config = dict(
    num_hidden_layers=17,
    n_experts=32,
    experts_per_token=8,
    router_score='sigmoid',
    norm='rmsnorm',
)
Below are experts of layer 6 (counted from 0) of a mixture-of-experts language model. Rows are named router (the router's row for the expert), gate (a neuron's input weights, with its number), up (a neuron's input weights, with its number) and show model dimensions 192-255. Each number is 500 + 25 x the weight over its row's rms, rounded and kept within 0 to 999. Numbers have three digits each.
After each expert's rows: "gets" lists some tokens that make up at least twice as much of what it gets as of all text. This comes from a sample of Wikipedia text that the model never trained on. Tokens count by the router's weight.

# expert 8
router:507487510452482552520494459520490504484508525474512462448511514511496519462550479500473486502514520511539489486538485452519489481513484544510486533525482469482482475522502495522547520521481510
gate0:541517500450486522446468531450498500482506471499514517442517494524533479505486525502529486484521540453520492474534534483521465533510488516506461522509527478466541519462534483548540535505547497
up0:472479498517543513539490491457516503542483487451496493508526487522474506512521489545518505467516490522493506507480450482492557476436488478553466482449473567523504527485475516465504472495493522
gate1:481516465486479465453510526509509523484523508529452484501494528487472511516493497530502498507505486498525552499493465510519499489501542530528529538501529474482459516484488529476502499493518508
up1:509485489501464478460493507511490510480511516557466485492472492485490494528492528545501465546532479483534545505529478504519520477484496530513508514481542519472461523509510531478463487526519465
gate2:494514479498519510524499533489534473519500526452508499479520494516525514518509481489512464547488490483524487497484485474529537542489498560489507513511498522512507484534551513528519510453478517
up2:489513486469530506518502506484493493489478513488488536481539567489462474463504493524489518525505483532520486493481552453493533502485530464507513481438494511502519516510523499492515530483520452
gate3:458525490512484493485478490503512473509488485488493507497530504484518521506497447506506468529498501485511526448497524546506475502517506544471477538507512475480475487522510528463502504490516477
up3:514503505509522535504539509482481487491540440514548562481509488537504511504474572438508496469483482491533496503519504503500498521494462497555536512518491497521551512478508492485492534519517523
gate4:525495510458486467499508471482486492508541522459522437490501484497511464551483474452490505527534523535536495476449503534537480507504513512507510500492432524497522445496513472487498506521497486
up4:481481478487542479519539462481482507475441552512489535500511518511491535512462488503472507527458534502521517557492483512463517505484503545530486507420480542503458508481479480482506526504509448
gate5:473496503447486496514448458475482470491502488450484471459469461508497499513478552525490511517520505511492524509470489463530487445553444515483491452490517525510496529480499496483504526510512564
up5:493486512472543516520486470536486497520470499450517502467477447533533508479484538501495506494478504548480518503460467468529528481526485542504487485473502489509540514470485492499546490530513506
gate6:512474482458473522499507506447496511481550507484500463448490499512494471500520531499508480511520493466499546520495498512502527494512489476492504483539517458534502523464501481497470532475534490
up6:501515497537539506502493501487475488513520495511474528524514504477514442565488546501517508526494466503458503499482483485471537467494496513480474499501485489487504517474503481498477487482487522
gate7:487478526483521534471471540504485506521550490485512470472502452513512526506495467523487506534534530493461449557495527487522517466493468495484506508478496490458506514505506526561510534536518508
up7:529527524476524483518484503486529538460536554478484477462479529519529456499523523523464526517481531506497472504472524502524497471544544504482484467532495515468449475507499495488486471513512479
gate8:507481477547510513500516505463475511509527524447511512553465556542468524481528484524498468453527494532468496422504548502467538520509483503497472487547499512490478557491510489475489545504535506
up8:479494491511525480512506450483500499483522509489485478517457476506516553521514480532474491503559526514486519519488493511488513475487475522533539471466482486482457515478486522495487490472469542
gate9:472481472471459509516506490493529466496452487512475485477540491516509514501528489474491504503494558451539544527473539497572514512503499500496497507463475494497489486506540523514535509495453488
up9:481538485544513528503519527508521500484522502512500524550477536496477443454496480548516485461479473515479500477506481493445533523483542474463501491517498501503502515513495476496505514502530489
gate10:552492512483516533476480492540477475495490530535475448486504471488528497508501459512518460548519527521504551465475510529530528471516523480505515520483512484484499530480490547495518500501489487
up10:503490475448492482479477559506532496487497504486525497525446491476438515498491561512505517497495482471521495496497485475514490522495476443475494493495564486517451464475528475516469518525489501
gate11:469489476485503475479512504510483484489460585500532455489512493496482503477535439489503472518530526456509511486530482491562517489529478485520493468467441506474523471532567508465513524507504475
up11:524466511519520535482517525497483496515518502441534491510467488535485474499523517474497521499508500558469484517506496448480528481479529502474537442528493468520497503488520515487501507554455514
gate12:486453483454491489499517525490528469493521503531519454562449521526535494515495508547495497533519497499531521495494479510502534487497457492499505486491521526476500489498488527484524490526524527
up12:499494527468489502511482494509503457497506489528497469481463496507501509500543530542493481509539534519517519484484495496489524516477461498524547492472501508500490506501445523527552474516468486
gate13:499499504510498527531506507458503500497514525467500495492498482520496516503463501489470517509502528456514530528521509537525489463483517517484491525505546529482487488485451511495527507523551493
up13:491525530459514511498538439504501489535500473496533508474536480520479530539503496506500523526488520506523422455483545498516502504527506521529437513512505527469516494519527523554552515497526490
gate14:510499471469503514548552535494483513430533482478478492483517458470509459505463508521479501517512482499537508505469450535507528427559507543506474538500462488513503470555557506488524506498500516
up14:471568483516522491485474522496497507473509483532546510522505537460471493512500479463495503443464521508470480479537489518507482513479538457469490529512548498486468492523450505517456500518499494
gate15:503488476492479489533460508518496454505497502459433474486497470486534518484496528508479516522536477477531525524503509526509503468505509469485491483507508520479512489469516490504542526499527505
up15:473521492480503484486420457503524501517471489464485521487500492482525477479502524523540532520469480487542487495516517540518518508521523496518482496516479555467488460484519492519508535515518481
gets: " ", " (", " |\n", "19", "20", "–"

# expert 1
router:499519470470488510490505479488487495532521498496486499483473513539485513456492468500444456489518518497494486558464524484466480545530486517512475526535479464519508528497542524501489530452525517
gate0:458489558494486489479512501517488471521536499556485549506482510567486481502498503493449511481466497481476469539477504512500492529504475518517461541479490517487513505532526484462511523490474477
up0:482503425511471513513522511531505525484457494496468507537481513457516489532532493549480516521524486538488500490492480492490495457473510541464516442525491522502506511498453505478483523527529490
gate1:514494466472484469491492464538507442525530467512477537505473486508484531501523533503504501553480476461462524514480514558504498479503513523421466515518496453487479530528538532504488544506520493
up1:476515521498508517490496473529514518536489490512483436504516490518494498514467470506502470513501547462530483505499493476503485511508522492489485477508512489464503504467513468547541508487465504
gate2:501486490502507486462501491536507512507472497457510468428491532483474498531467474517488502492514541528484512454491491509489484551493526503472505512545486505471496479512533485526534526502493502
up2:500481526484491536514491513530511499501457529499529508508504461448520560488484494492508506507484511466545467480515489497486485433482468522497506508475492510496477477540537499539465503509509513
gate3:447513511512487509490540457501481504464536474488508509509514531508508508523514499505518448480522517497492482492500539524515474492520527481508491496514503535487442477530511486545457500452477519
up3:538507482535515488492512479508474454470460492497500492510501465499538492468464460458459470461448531508479504484469458512503484492487521525522476464478514460493522508474531524492515500519467507
gate4:526480533455490489508511488516487496481516487507478479497487534524511510499480511498451502479542462534491513486498499534526462483463473497505492508520522513494511448509526493509508485529482544
up4:467527486543515459503487479496536513523457501485547503521500453478501524489527470465500486486467516504518495483441488471490534476513544525496507480485467518513523538535473541482504503509492452
gate5:519487504513488514450487527499463510532510499545505507509510479522466472533513466497494487518507563500454499523459492526482533485504540499516466471504457459509507534495496524539500531470498493
up5:501518521471550533445493527502503471482510486499544515506497519482509509493555463472481488504502523534518468481526497488503506502437556529543492489527511538499499487464471480512474441510501519
gate6:465507487521506479527493503539522486518489488498490485533470497486497482467510517490503445510535479505513500468526505504500550513501514526485525496476510520523502518465495474506515470543495547
up6:504483486490471495478507503481500497515505473505485514498471512519499500495483492482485437513487509483487530493520518529491528533486504538489478512511483452516490514451536485540507535493525493
gate7:447483519483527508509527500477471514491574492466480508528508535507498525491487483525508489511512502507536446525504513503472510538523491525520488533510508577489477471500486468536500496469484475
up7:520506480514477498471549492518493536492515502488519476512505514523500506550541489506557515512563502481508484495497518430496486470505542514488507463516478475506553486462501488494468507479543498
gate8:527508496483481471490486498453498524464497454489518470561471464525474473477458513526447489489495524504476457535481512510491486493513515544493523480560490483488530507500529479509483494501513516
up8:516475526516484502498468536484515501479534547542533530524499470465520477527487518488499486523509496461526494494558527454517526512542486452507505517455517484488472492480489451549524441480505459
gate9:505489466435504504463503453497506483442525487489524504495514527478510521457531467511494464499535505469540500507468487447527492507506495503491480530458510520487536510482526499538524516482514494
up9:515504515501503521542492529514464518514467543486484492482485503500492503545509489485491506507479508576495499485491522529506497501479499534493512456520490475524462506520441502485484497520465498
gate10:473523454464489512507509499527485535482465485472445477472514478542488501479528462507538457502519532522500545527452491522514502469476539539521434516479449476520483523532526485511512527518508514
up10:454505528526493482486491537479496498489513519527544516517506512427510476515532504524520538491488466538506464473516527506508520518492449458484540492481509473493527537491511524467472570502515502
gate11:521527460438512473499486460510500480466492500493445474468488486441501504508500467495461459501479503522546459519507519528511528499489489520455501487501478469491512487498502508502534506515525488
up11:484519473482535472513473451489464489470502514491448510461468481464557506501520480500461459452491511483502485551510492535532512491535510503497494479515495467505498507492508539497545495519534497
gate12:521490483514500511503458475470449511473503480475488503492502445522495467481489456517497491459524468506513529498510509518515461434518504509492517498515496490549495493465488530478476477529506526
up12:472550453506492500509458468491476487482441556508519432499461459511521498494498481516479464462496504508543523469516483530502461466492535520526523504503488507490536552548485490499511479475481520
gate13:481500551458505508500511520517518503538503488478491486513551512524524520478524466477466515537547495486512480503479491488503515507475529514489510442497527521512481476452478482506505444510505532
up13:487520507534523509500528525513530568499489493485490486555501476490521473505515515530495499494536471460523557511495489471482479461511486514479498484491502516552552487491536467478553535515491528
gate14:504523526471474528460495519542482482511515521486518538553488516534501524428547496482485482479480473478476505524535499469505530550549478524455502478500475476492487485498473501461523504515482507
up14:504510487481561497534512513464509476506469518502469457484496526483514541498479531478503498489517501498528484495474481487527475476495503491545476594533504528517526511530515526510500500465498496
gate15:524469470515475453498498467448467515531504518518513467475534527525504499538494513467445467501543544509538479498477490528504524492538495490463488502508468543509477469493494496483466546489496498
up15:493523548479471503470487514513539443489500489498480553504524516494506507519489524492526500500484480501467496523541503485501494481450506519523520531511486476495511530454519541537520495487511490
gets: ",", " and", ".", " was", " as", " is"

# expert 24
router:486478461493483565526472497544494500496527493475500480502505515508506485497490525505462517455530504500477509501468516461479493511492520495473472442501496461580528504500505512493501488501475543
gate0:507481495509476487473488482542457518500523491456499468522452500490498498491497491471490499485566529528505519508535474505482486496483481548515468499515518448526496482484497475471484536526486477
up0:496523486508520526522573499507495464520528476494517497522477523510501492472534473501510548482537487513425504479520483460521469506512517505457532491516480501502465467512468529531511516507517500
gate1:489482514486505472479462470503509518454528547531507476486502506556490456504475491471505499515508484510507502443526513536492522505463471479472478495480508533508561419522509531478501472494532487
up1:499486552495539501508506524485505465552507492514514537502478481483533534479502485505492491489508480548480509565497501461522506468544493504534465503500535553502486493434484519426501467509504511
gate2:551522517498485489506442488476473516472520509496451482442514496520509493456480521478481542442513467522489513463497512496508479508524490452473447494464518482469476512484497577482471454516515523
up2:513530499511504473509479471502483581505501491528486509469509471535530487474452492433529517466493458462460527497499510506505487542515460468476476493462507488492495527539473538472477518500563473
gate3:490501529503497485496475497497520507518486517513491515500495496526511543517487499498497470453497533497497494455495510524542481508544529525491486491469516480485469452489495534516499504535483489
up3:495501503516482466503469519506506519530501499534475540482476495505523504507476520473516463485504530495497518464498477530536500517537530493478478471443522510489481442483521514513483509499465476
gate4:450511480516545465514486495508498492503519517532500448510495508498501457509540519501486518464511461479481515520492532467495508502467487495543464457557494500457513494512507539506524505486520530
up4:491480494524523513494517522548501483503498462457483487517485433512536516531481487492490523447522438508510529525510493505497486477496517515450492494452526519536522494520538522489577546555492520
gate5:505501476520492479431494504472472510469558534475512533479493512504502531491472474488523507474478571515554481453492476519500495483475505521453504464485468498477497486481479484515501476509489499
up5:458460501514511533509476510482525507496458462480462524471513474503506485480478487500496470478497480458486525522422513487515511541497517519492539486532459466513485543527507493491487479487483521
gate6:484471467469503501521510495532530559522538486461512504499538545508484527516511492504502460510575508503510476512494498533489506549497523536445510482484508499544491526504481470525517540487493503
up6:482478478529504486504488502503484513484539475505485515486493502490511486486496530502506530491522506516477493464512510497506524523497494505489520487470520485525503505444519501474471549520534566
gate7:468507469448461483486484481493519516499510486478469476485458541519472542497510481509505471469544554505465462516527524483524567535490504501499477485466489546528487485504500515516511547523521545
up7:538537487530502528545496502477487494455486492464504507476508472479460467460509519491521525506470474493512519470463532471502490547519526483452511479488492484492527507504512456515513497471500503
gate8:458521479505469497498503475465478478510496457472512470433523512475504495512481466511504502466504514532500516459498520531515518506517526564522521515511500515469512529540490490532507494500477529
up8:525486541480515493492470538486480468454541512520486503504509509525506477506504506501528531527458459468546467541492478494494478518517487452512522491532513512506471503490504468453461458505493504
gate9:529495496541496518502483492504459467446497500511500527504479488533512502496500494488522511511533474522487497452541487453524493467484486494467504518512489513529544505524530471436533493484497505
up9:511496527498506485487497478500504486534458496491555451547488479511514482525479462517485463533524501494516523470527509495502520494480518512512458483520498554484506489482514488500491498522512528
gate10:447472535494484512521508497516516510476508509521515545496541527513549537476486481437482488497507480489540488502488471544503482517531530509509533520494500503465465535502504529512517511462481463
up10:493484537488516557525510475494532483522493487459513477507478496525529496520481530458404488493531487493444492484532504477527478544468488527485486504503493486482501527499468516486502481504518485
gate11:516536482504506488491462498529531525502470514440484482485490469503491527479505507507518499457524488543469505501517481490503507489500491561505540508504519489552517529513472480508531497525490502
up11:525468517512510521506502521531511481463482487488506494540481496529486561466523540509498503505509506494516512492524467467490549515537504544486522501480519530542530493489469461427538512535467454
gate12:466527501488459521491482492540525529498477499508462520480494550506489526515495467527473510462514523509530550482515489454525465479473488538460502512473500514514495499496548502457515490543485514
up12:539534512500532499482516508483517458480503536518511491500513469488492477474495492483517495541457489495489476496499521522500505521512495413536493518531516427481488511520478523495498510451527468
gate13:497484499533474497471510453489513498457517506495477518499476544512477490505511515541484479535528526517497554494547548518506533510496472492508490462498474464533483500467485467495506482539493490
up13:527504503503478497499547476493562514489552503492539476514454522524495504494493514547503488525514483511463491518461502522509489478523510532516502517538511481469461507494522546536487473509471536
gate14:453482480484480476498503538477482543473520528500505509465504532503525521500512456526497496531521503487479480498520469471507487476516506487553501491532470507531508483526481518494566479492489486
up14:478466484471495483483464507503465533451495492520512524480479520469548527508525467511483500509508505498491518511508464492508486494506488442524478442567530523508534445517493544493546444526505500
gate15:482492474509445489506506488495495460492484476476503502508494530498533559500479468488518527472543527532497473456501486491503458527466486499489516500519483457517490561493531505500489516471494510
up15:493498488518425513548535512504502499488496452512499514499453484512544531494484506506494515503511492494502485484508490466470483544508514501489530480480500464502497555512546453483498458505523507
gets: " |", "\n", ",", " in", " of", ";"

# expert 22
router:517540523468456567505483455512496515530542490489472456498477512506469531507510493492437487510476522510498525496490509467513491516509480515515477507494464487506485496495490492542516478515486541
gate0:481496444498494475433503484491453507495550506459470481469485518533440543501475479478517466514531536529492500468467476543519483478520502506495482539550518527538514541519501526523475456494511488
up0:483509510475532503561466505512532468528484533560529495538462472500510494462512506540462507469506476480520532513526499445492527525494503456476508500437446454476525477500515481493524551540466502
gate1:465555518500506515470526494505466502538497516519493501522507498520483524515514468525491489467502492478522502534474492530537501498497511460461479560494469535476484513518511466517507490502504509
up1:503491512481489505506483489489499505495506499507465543541518475444521490496483490463494491537490509501491476470508492533508460509444482502518530527525504508504487545521519477490488510527458469
gate2:437512501511487504485535482455516482453492506488482477505481514514444481462508461514516480496513494511487500524513541475533511485508453474452471530522499499498526552555485523469499534466510502
up2:491446472468515498499516470467496488488517514505516517533453532511462450445521519517531462497537454514488506504525520496506513522496473463461493497480495552489524488537502531462474535481526513
gate3:468467501473499507482492534469461508498495497493480575471549467509497439485541446489487516497486492502481504490495462472516536463523477529444467488521491509498540542488509510524511557513517478
up3:518449493466482498490506501519466484534521509526465561490507530517534461515563451516484532470485455519493511480477523511522518509546518521475485468516451492508547513469485492510507482454510483
gate4:521547494471505491520519506500525536528467513506503486503476523527451515508518487542485529496512550465492514514511536549508473507505486526470516496512512489497515504525528481502508543503522502
up4:480525532500498498499539494490469503486506471505504497555509467556542500514468485488517504490486470471449512472503485451513518520452501538471468509502525502510493520545489502472555509472524474
gate5:504475510498470516526496494487458521513459505492489493514482566487507498442494519495479499470505485514532530511490532465486528564520474498471497510480519515474501481486469501507493473476484448
up5:514445483511504507519515490501461513490504495527513489465491505458519510505505489502497487475482508522494448499466521517494481554470475504492524481500525513499544433511487527506508526473519443
gate6:484473501455467514522534532512484492489468482469515516504519513521465510512474460497494475547464511509491477522477535485508521501496440502517472494465520492498486476515501516506541514495506506
up6:513496526486480462486487444501484494487509474527507482495525459531504546579516529493451509508501494507525495469453528522542537547462458494541511505461558487469508514488465511538491442464508475
gate7:513491517453429516508490507535490534489472475523521478484513479445484488485477498527514489482506494474533502474493486475560561501529502472516497496509531490496472475503509494506518475509523483
up7:511509535469504483510505508496477523535472474511543480513498450480513525496474511539535512491509498499535531493485481485493527487492514541512499466510514494480463517458487518502521464527540474
gate8:528508489496461478500489488511510449453495514485463484513542468484493511496489487513501494540516543454486538485496486470501500500539503503463471516470488458563509476458514457508529495552489493
up8:498518503549500505487493509518511459501545493474504509514506544505491462467496529498529499489495497479486553492505490470500472483500535501462479541500474474503485518514558503487519485510508543
gate9:514492473445441469476548498505473512505539515511467469468534508483466474514491498508482531552501525492509523508447486474503504466505461495501467528475510499500481483491522508510502486490495511
up9:521460541499519508494509514522459524518522493470469481492514460551543525494484527533499495496491528502488530497511480552506469500534504517512516533483533491518536533499443498495554506524491453
gate10:502531530492522481505511510544481469523498496525479484469511485517506531493487502465489492518508471502507540437496511498568487467484486531499507507570491466516499491516503508434510517521512471
up10:510525505516499459535460512482475463478467495498473505502436551526508487465466532549527485475459467537508531500469507506485466501531557494489499519496552458490480521493486476512524470528507511
gate11:491497487495452468444493502510480504498514494542504500472508510485496515523472431491502444501491561445529526509506485509540489533542498491494499490533502530503493460484533492499535501473502525
up11:528464511477486515477543495513459514527448507519520518542495489475509503488490491557537461526494522459482474486493480481510521527532480513494493515532492494503493510502502507490535525494492522
gate12:489492453510445529515486516495488513468471483533512510494543529501510532489515530494536490486506540492471529476475478514509542561483489526515510514519522485529499506496538568499496504497484521
up12:493504515569513486488555476477516488494521511446479498560479529527476472515510486477464503527519450521513489507555531493473500482532534491471502492523479498500527530524509461493526530498519505
gate13:510522493506511509500469489476468467480548495482498502501500540514495472463496505531485511466475470495474541509529519475493484506556513535504496488508546454498492536508506505499500483510514507
up13:553504496466519486503514495523500486473520518493480494520490498511469484478491461505510505484505471536511473533508472517502470463539517545492457467572536522499493433488479493534456517506513513
gate14:488509553510489521499522501531501504498476521505485479486518518477487461486517498534493517519512451526515460494518469484519490481528485523479479498522540531509490492495507506467488486500483493
up14:550456469455516508484516497522476477532537522522482479509486492508494480505482525514468517521480485571475490507489449506482481516477481508504502490464499474535480475466483505501477513473515493
gate15:496490517526476505505548475520459464500473479499449463462534527492521505499493495447495467508481563488520512466500517525555515552513506524487493511482529479504515526476530470481528499485516499
up15:528485493526510486515475508494480481462498534536438461542505519500482483500509508495470496470497528554548470504494489531509484499488477491491494460506496496529487475467487507504506474478527476
gets: " ", " (", "2", "1", "0", "3"

# expert 17
router:511477476486497546498520479472496503447533467480495467510504503501511544493493467549498511490528541473507509472473517490510470552494466501444494515480482437563507541478513527475504535496487528
gate0:526496460488506519530539476482511560539500490515475501487509503463531536507490505486521535497491501483461490494471494490552491520493499506468532516503490475488500502508482464511501501531501511
up0:463521491530538528526522494457536516506534529512464536526498497502535549537500508525513509532474532448498543511489515476499484490553457472506462518475495445485485496514522470480521478502465541
gate1:494527516544504541524481489495524511534503476484489468522525481502521517503516462499504511498490476503486479508451493488513495516519503569522476526492496519540447506513489492467471527527498474
up1:482493524478502498433456510508483499530519506480474532476466532516543514473533474491469497459497496551526530479505503500542489507510459532550489450574507483502477465496486556511495491518503524
gate2:438529492503484515512507516541497480493482475484502471493503540523519527474499500482491488509491509523482549475511549452526530513515498517474468517512423504479526514484546518499475508492507510
up2:477511487503492522547490485517442491514471460454506522525512489484529489511486513506516517517486477486514503486501515481516492535493507543479486531457451513495467518480521531497464524483514532
gate3:522486500501491484508520491499488494505484556483513515547530509496495520507492505511528500499489472475465513522471524539489539506502513508514495510507537451529455545445457538532518475462488512
up3:458511478566441464497501468536493450488510531497531495497476518521536526491547507509526475527517455491453547521515520504497517475475486542519517526481536482511460486486461563461464506473468495
gate4:500475542487498450496498522508531467474514474518490537508503505481482497515489509490503480490474527528458526496519491471529561551512454482455524485497500494507512483482494549449448496507530500
up4:498492523510476527528508540500512461515499546538462520503491533517516485482504515495495489503481466502477489489518503531507558501507468486479507545472468480495537494483542482464506533500507485
gate5:507469507491527488517491544521513483496498472557476501498466538534485548463510478531478472445509510515472450488511511545491491523524515527504470521552561448468517535503544478463521518474500482
up5:511489490496486474526524537506475501495489440546494480499497508505500499484486513555524474486487508497474481472511555528495491589536518489502507509504547450450498521494490493457537540449553490
gate6:480509456502491517462532511519512508482472484515502517489476500488492504473503485513524499467498484459522484440490473487471506477508496558460522519507553492534529509523510503489503547493480483
up6:503479516520456477478457495430479488506516482512515458503502505480500484509499488502513499493521556458521521514488501485477516476459532462473510490477498504470487472491485505509525473468491519
gate7:514514448536502479521518480518466527487458512521502483508497496527480511530489476488528493469527514488456489524501505522508522509481481493476518503492439528519500531536498480465513556535527516
up7:515496472554518470518496466494471493473484538484514523500503491525485516511495474532528490481494520491469523508513489529514524499517498511455542439492477514530524521506477447519521502541500520
gate8:554500482476508517495493506490473528515572482445522536476510480491477509506496540482486505508491477495480511518475502517501524524490521497481529481502502431499447479487499510501506482520495475
up8:513513504521463500472480506464490533543478506482578485516505474485471504523518473495527444485518521491500538473477453506500521458438503517515500521480504501537473556517539483494471522485488513
gate9:458486468503493555506542486516491444491501480479513516519536456514502466473489491494486478516455457466516502507439519497515545475490474493485459515483457518526505529507546520480515502507428505
up9:515510467496498506497532458476491481475481482456504507504535450501461456511467525490530534569496494479539513504443492490513518500505453506452526501446487505523478516495526543495506514521460464
gate10:523501519429490472465520504517482483523488502534494513522496447496493544505441504511523443514538503459519484517507527517499493549519457513451487535513485487485536546480485488494540539496480504
up10:527505489512501495541498496486490476520498535497530511486513503489469518555437547471476470485525492490514478489527481486505530460500526481518490481475487507513531477512497467518487527492497508
gate11:493463467505496538497535511546522538498527502477500477464529492507486510492550482486440517482548502525480495456461486491507492516513535529533507498531489501559500452489516536482526522504496492
up11:497450479498512518504583537504509553482498460486461453521511488485488487521521488553480550483462509488537523477495509538495457562507527516523507486469492490549473471472480485504528512499484458
gate12:495478474535477509464520515488515478472524522502494524498515483539527484535520452530476525461479501508509497471495463499499509467476487464512530520494485486460517543497503516468524473503504532
up12:499514505494497507518475483475479529514506491527500513472529464471515524478511504480537499514486520485491473499470462536490481486480549535490497543498515503517513477457494544532506528493512446
gate13:553517476490484495506514505502546494482466510510486456462510497505473493498483471507477459487489536466447502508527497466511495506471500519483516482497473507501493518486472486508502496552488512
up13:492499448520494476543505522537541492464504526492502446503490551475488484475491521527517448473455485499477491522494570484508534520546490496476484540499473515508468526485505487447477477493494504
gate14:531483501496488486512522484500478510465497508521488496522475497497526546496506445501465500485513517462539468516507519492519527489525505531485489496512532504486497512488515444509533523536469496
up14:492508522500487477451543492496537488496545534452515510533480499525508532509519528493503483483553530530516534534497519498516510459494492541510499507475510494507484512462487497486502487505471504
gate15:539451494474488530485531505530535459465476458532496484534522507508475528522491574483515518546491509494481502513524521498525511510516512489445514437497466435479533515495513494520529526528464486
up15:529466517460499497492562526505471497477513462530498502527507506515454499494487507490535482519507497549521502498475474471522506489487472511478479490511517502508494496474487496542508528522497502
gets: " |", "|", ":", " in", " to", " from"

# expert 14
router:518495474513477514524466504489498504496523493500454472461514522517481502477522471500478485488460546502513511466446506472466465501500505500460472511524513484537552474522519504438524523491509499
gate0:520535488517498495448485458536542496486505503510486456527497517496457425465470460481544457527486501463521498501536482540497521485486495534488496459503510528507531483534523511490467481503538489
up0:506492485540491535530504504484462505521459483527559550470475505491503491541504523546507501485509501510496512506473499464510530458449501446468464472464496529526454476495466515483503478477478507
gate1:533492516490514493466497469494514514521510470518487521482492496508496482525485507515495486537536551505537462493495509501520487523473465535529438489526507521501496536484510516482518478543492534
up1:533476518499524485492513496498497519499480480536488525441504500489517482500475521517475475511524556552539480469467480516484493518476524521516480492542511511502502518488491487500501468511523472
gate2:473511503499459517511488442516455522490492497487486519489490515504424505471532528529510510492484483463492548507469524475492486470480453519452512511492520474506531507522491499463491520496470487
up2:493509490514480511527507470506459522503484492507477514444512511525453520475538509542494524490472488446497542507490533473486477474488464511475530505521525470480561490474509512482505519483495468
gate3:527529507452516494501544497489525516520484488476511494477488513502491522495536538464520480529492540495487510480493553448520476536493524523496513526529553486463515503457503507514519473477520519
up3:491521505504536477522498482431460502520514519477463442505459483510474476502505478522493503486518495462509508507533529512484473445516488456482476501533478544487508499511526498455464516506513523
gate4:458484509488509442456451498500511492491522502476484507543505528541456493525494472462487485502557520518495501505544481501488498496501535509428523500501462491506495451487483492490491497535512483
up4:464482485514498500508445513524511485502455497448481487529522442490549508534494484471538479487484553484524490489473503525538503517507534493486511477504463506517486498496515506520482505520523466
gate5:500508475504484508500533467522515484486506486487481526506486476489496552484524491454493495507539466518462492538482478536525512482487533526494538479503481510553511523505517561453505511501488488
up5:492495545495475524511521538503547490489475527497440461498495505509530523497477508467509543459456504518521510489467497503531465496475492480458497509516484508510514516535502499524466492486482521
gate6:546501514482520479491534559512523504535490500540494488523479495513463465483470535510473501489513475504507500522501521501501496471544515488483533516494540509507509448502477492480519516488497483
up6:507520501507516497496525511524505540543488464553507494501497459510493529484507521496494488487480520516503501543469511510506509480517515528478542531511537534487522482533487485487518497467459452
gate7:537470495488482483487510504516488540508514494499483502492525559464491484502492517532496473495530525518543459467514505520507485521513498534477485517470534484492489457471475544483520500483476492
up7:503482498483518456520452479506500548514493469467533472482514481523496523529494504508494495467510519458488454487499518517535520486515485471471461501525529541466481510498442550463494503554507512
gate8:492472474517486511497468482516547490501488475545526502488525477506487514463493500469532479487507478491480483503568550511543506489493519497534516453504457523448446457484509537496486490523499534
up8:509469502560489509547515504490548500512490486550506455498526490511490473483492518467510483497492471497487498493525529541519507465495540502511497493501461460460474502464491514478482477512458511
gate9:486521489537436457505518525481501493496492503509478514466490465484450460469528531517496469484540488473505525478531498492517467462468486473500532496498514443530510504533481506450479481507482528
up9:492520512478463487511506488471536480491511462475538493483520524491498454480523510484513475508499499454505518523518519513484463519498506503515469537521495526503521488494456502465485498476535509
gate10:518513507516508517464489513491489546515489550466502533498500527516526543472503482498483453500476545518492490492514477509479515517539507510504474515471462507559515507511483440557519530540476486
up10:490482470493493488523504506494496537498518484497503490497518497481497454508505486572529505543452508439489504501524534511508532510497511470484510488473505477472502508425490488505501523536477489
gate11:526525514484492490496513516468472476496536486540550484505467493511527482517459536502489475490487511476488462536520483498533559529502467464526487483531514521478523532494519528484453502495518514
up11:489469502491514532505540489466504503490501507460432512492550503517469480472478511497515547538470497476464505522486536505500500545537517513468514496445520476520504477499537477521510502469504482
gate12:513453485488487498524482485449472496522514525478489526546511503508455504526456495544452512476510490514472482506492493481512447527467463498491502482485498522476503479541521509451524536497497492
up12:497460502511516478487445498483456466512501490428534502507524498508506487523492487486468489479517461455500488479521480526516506462526517521533461489502486497471487537468469532506465511504540494
gate13:453489497513466483484513490465516473504513479502473494458488489510457480539430505488496486491490528453477499518494469516475523534479501475454508498496536493502547497515495497503498448508484468
up13:490530438519471473501482507468496502477531515519493498517484490480528494496477499503488496477536469494470551500502456499492497479518540491528538496477556516492528482531538496480502502462531460
gate14:499524506492553525480536516470506448511523451502518529475506481521542459490494488494511523493481493504486502512493466518514500462464520503489479515508518525483491496489492487490492495493496541
up14:495548527483516557477526512473542534510540493478505500496451534544499491471527487493493507457478486476478496533464490464491503513478513460533494485536551505469510453517508519495485454494528534
gate15:508491483472514511510496517454544538502528472491512480557546481501503473478527464482486483488498559498514531472508495512509503541546563526493535486485535453499491498480515495429543510535534488
up15:520487477515479543471516495509482496519473478486478531485503517510473528508474555538492494481522466499511432531482491481508515522495445500514535528504449522516510533489539496555513502496463536
gets: " the", ",", " of", " and", " in", " |"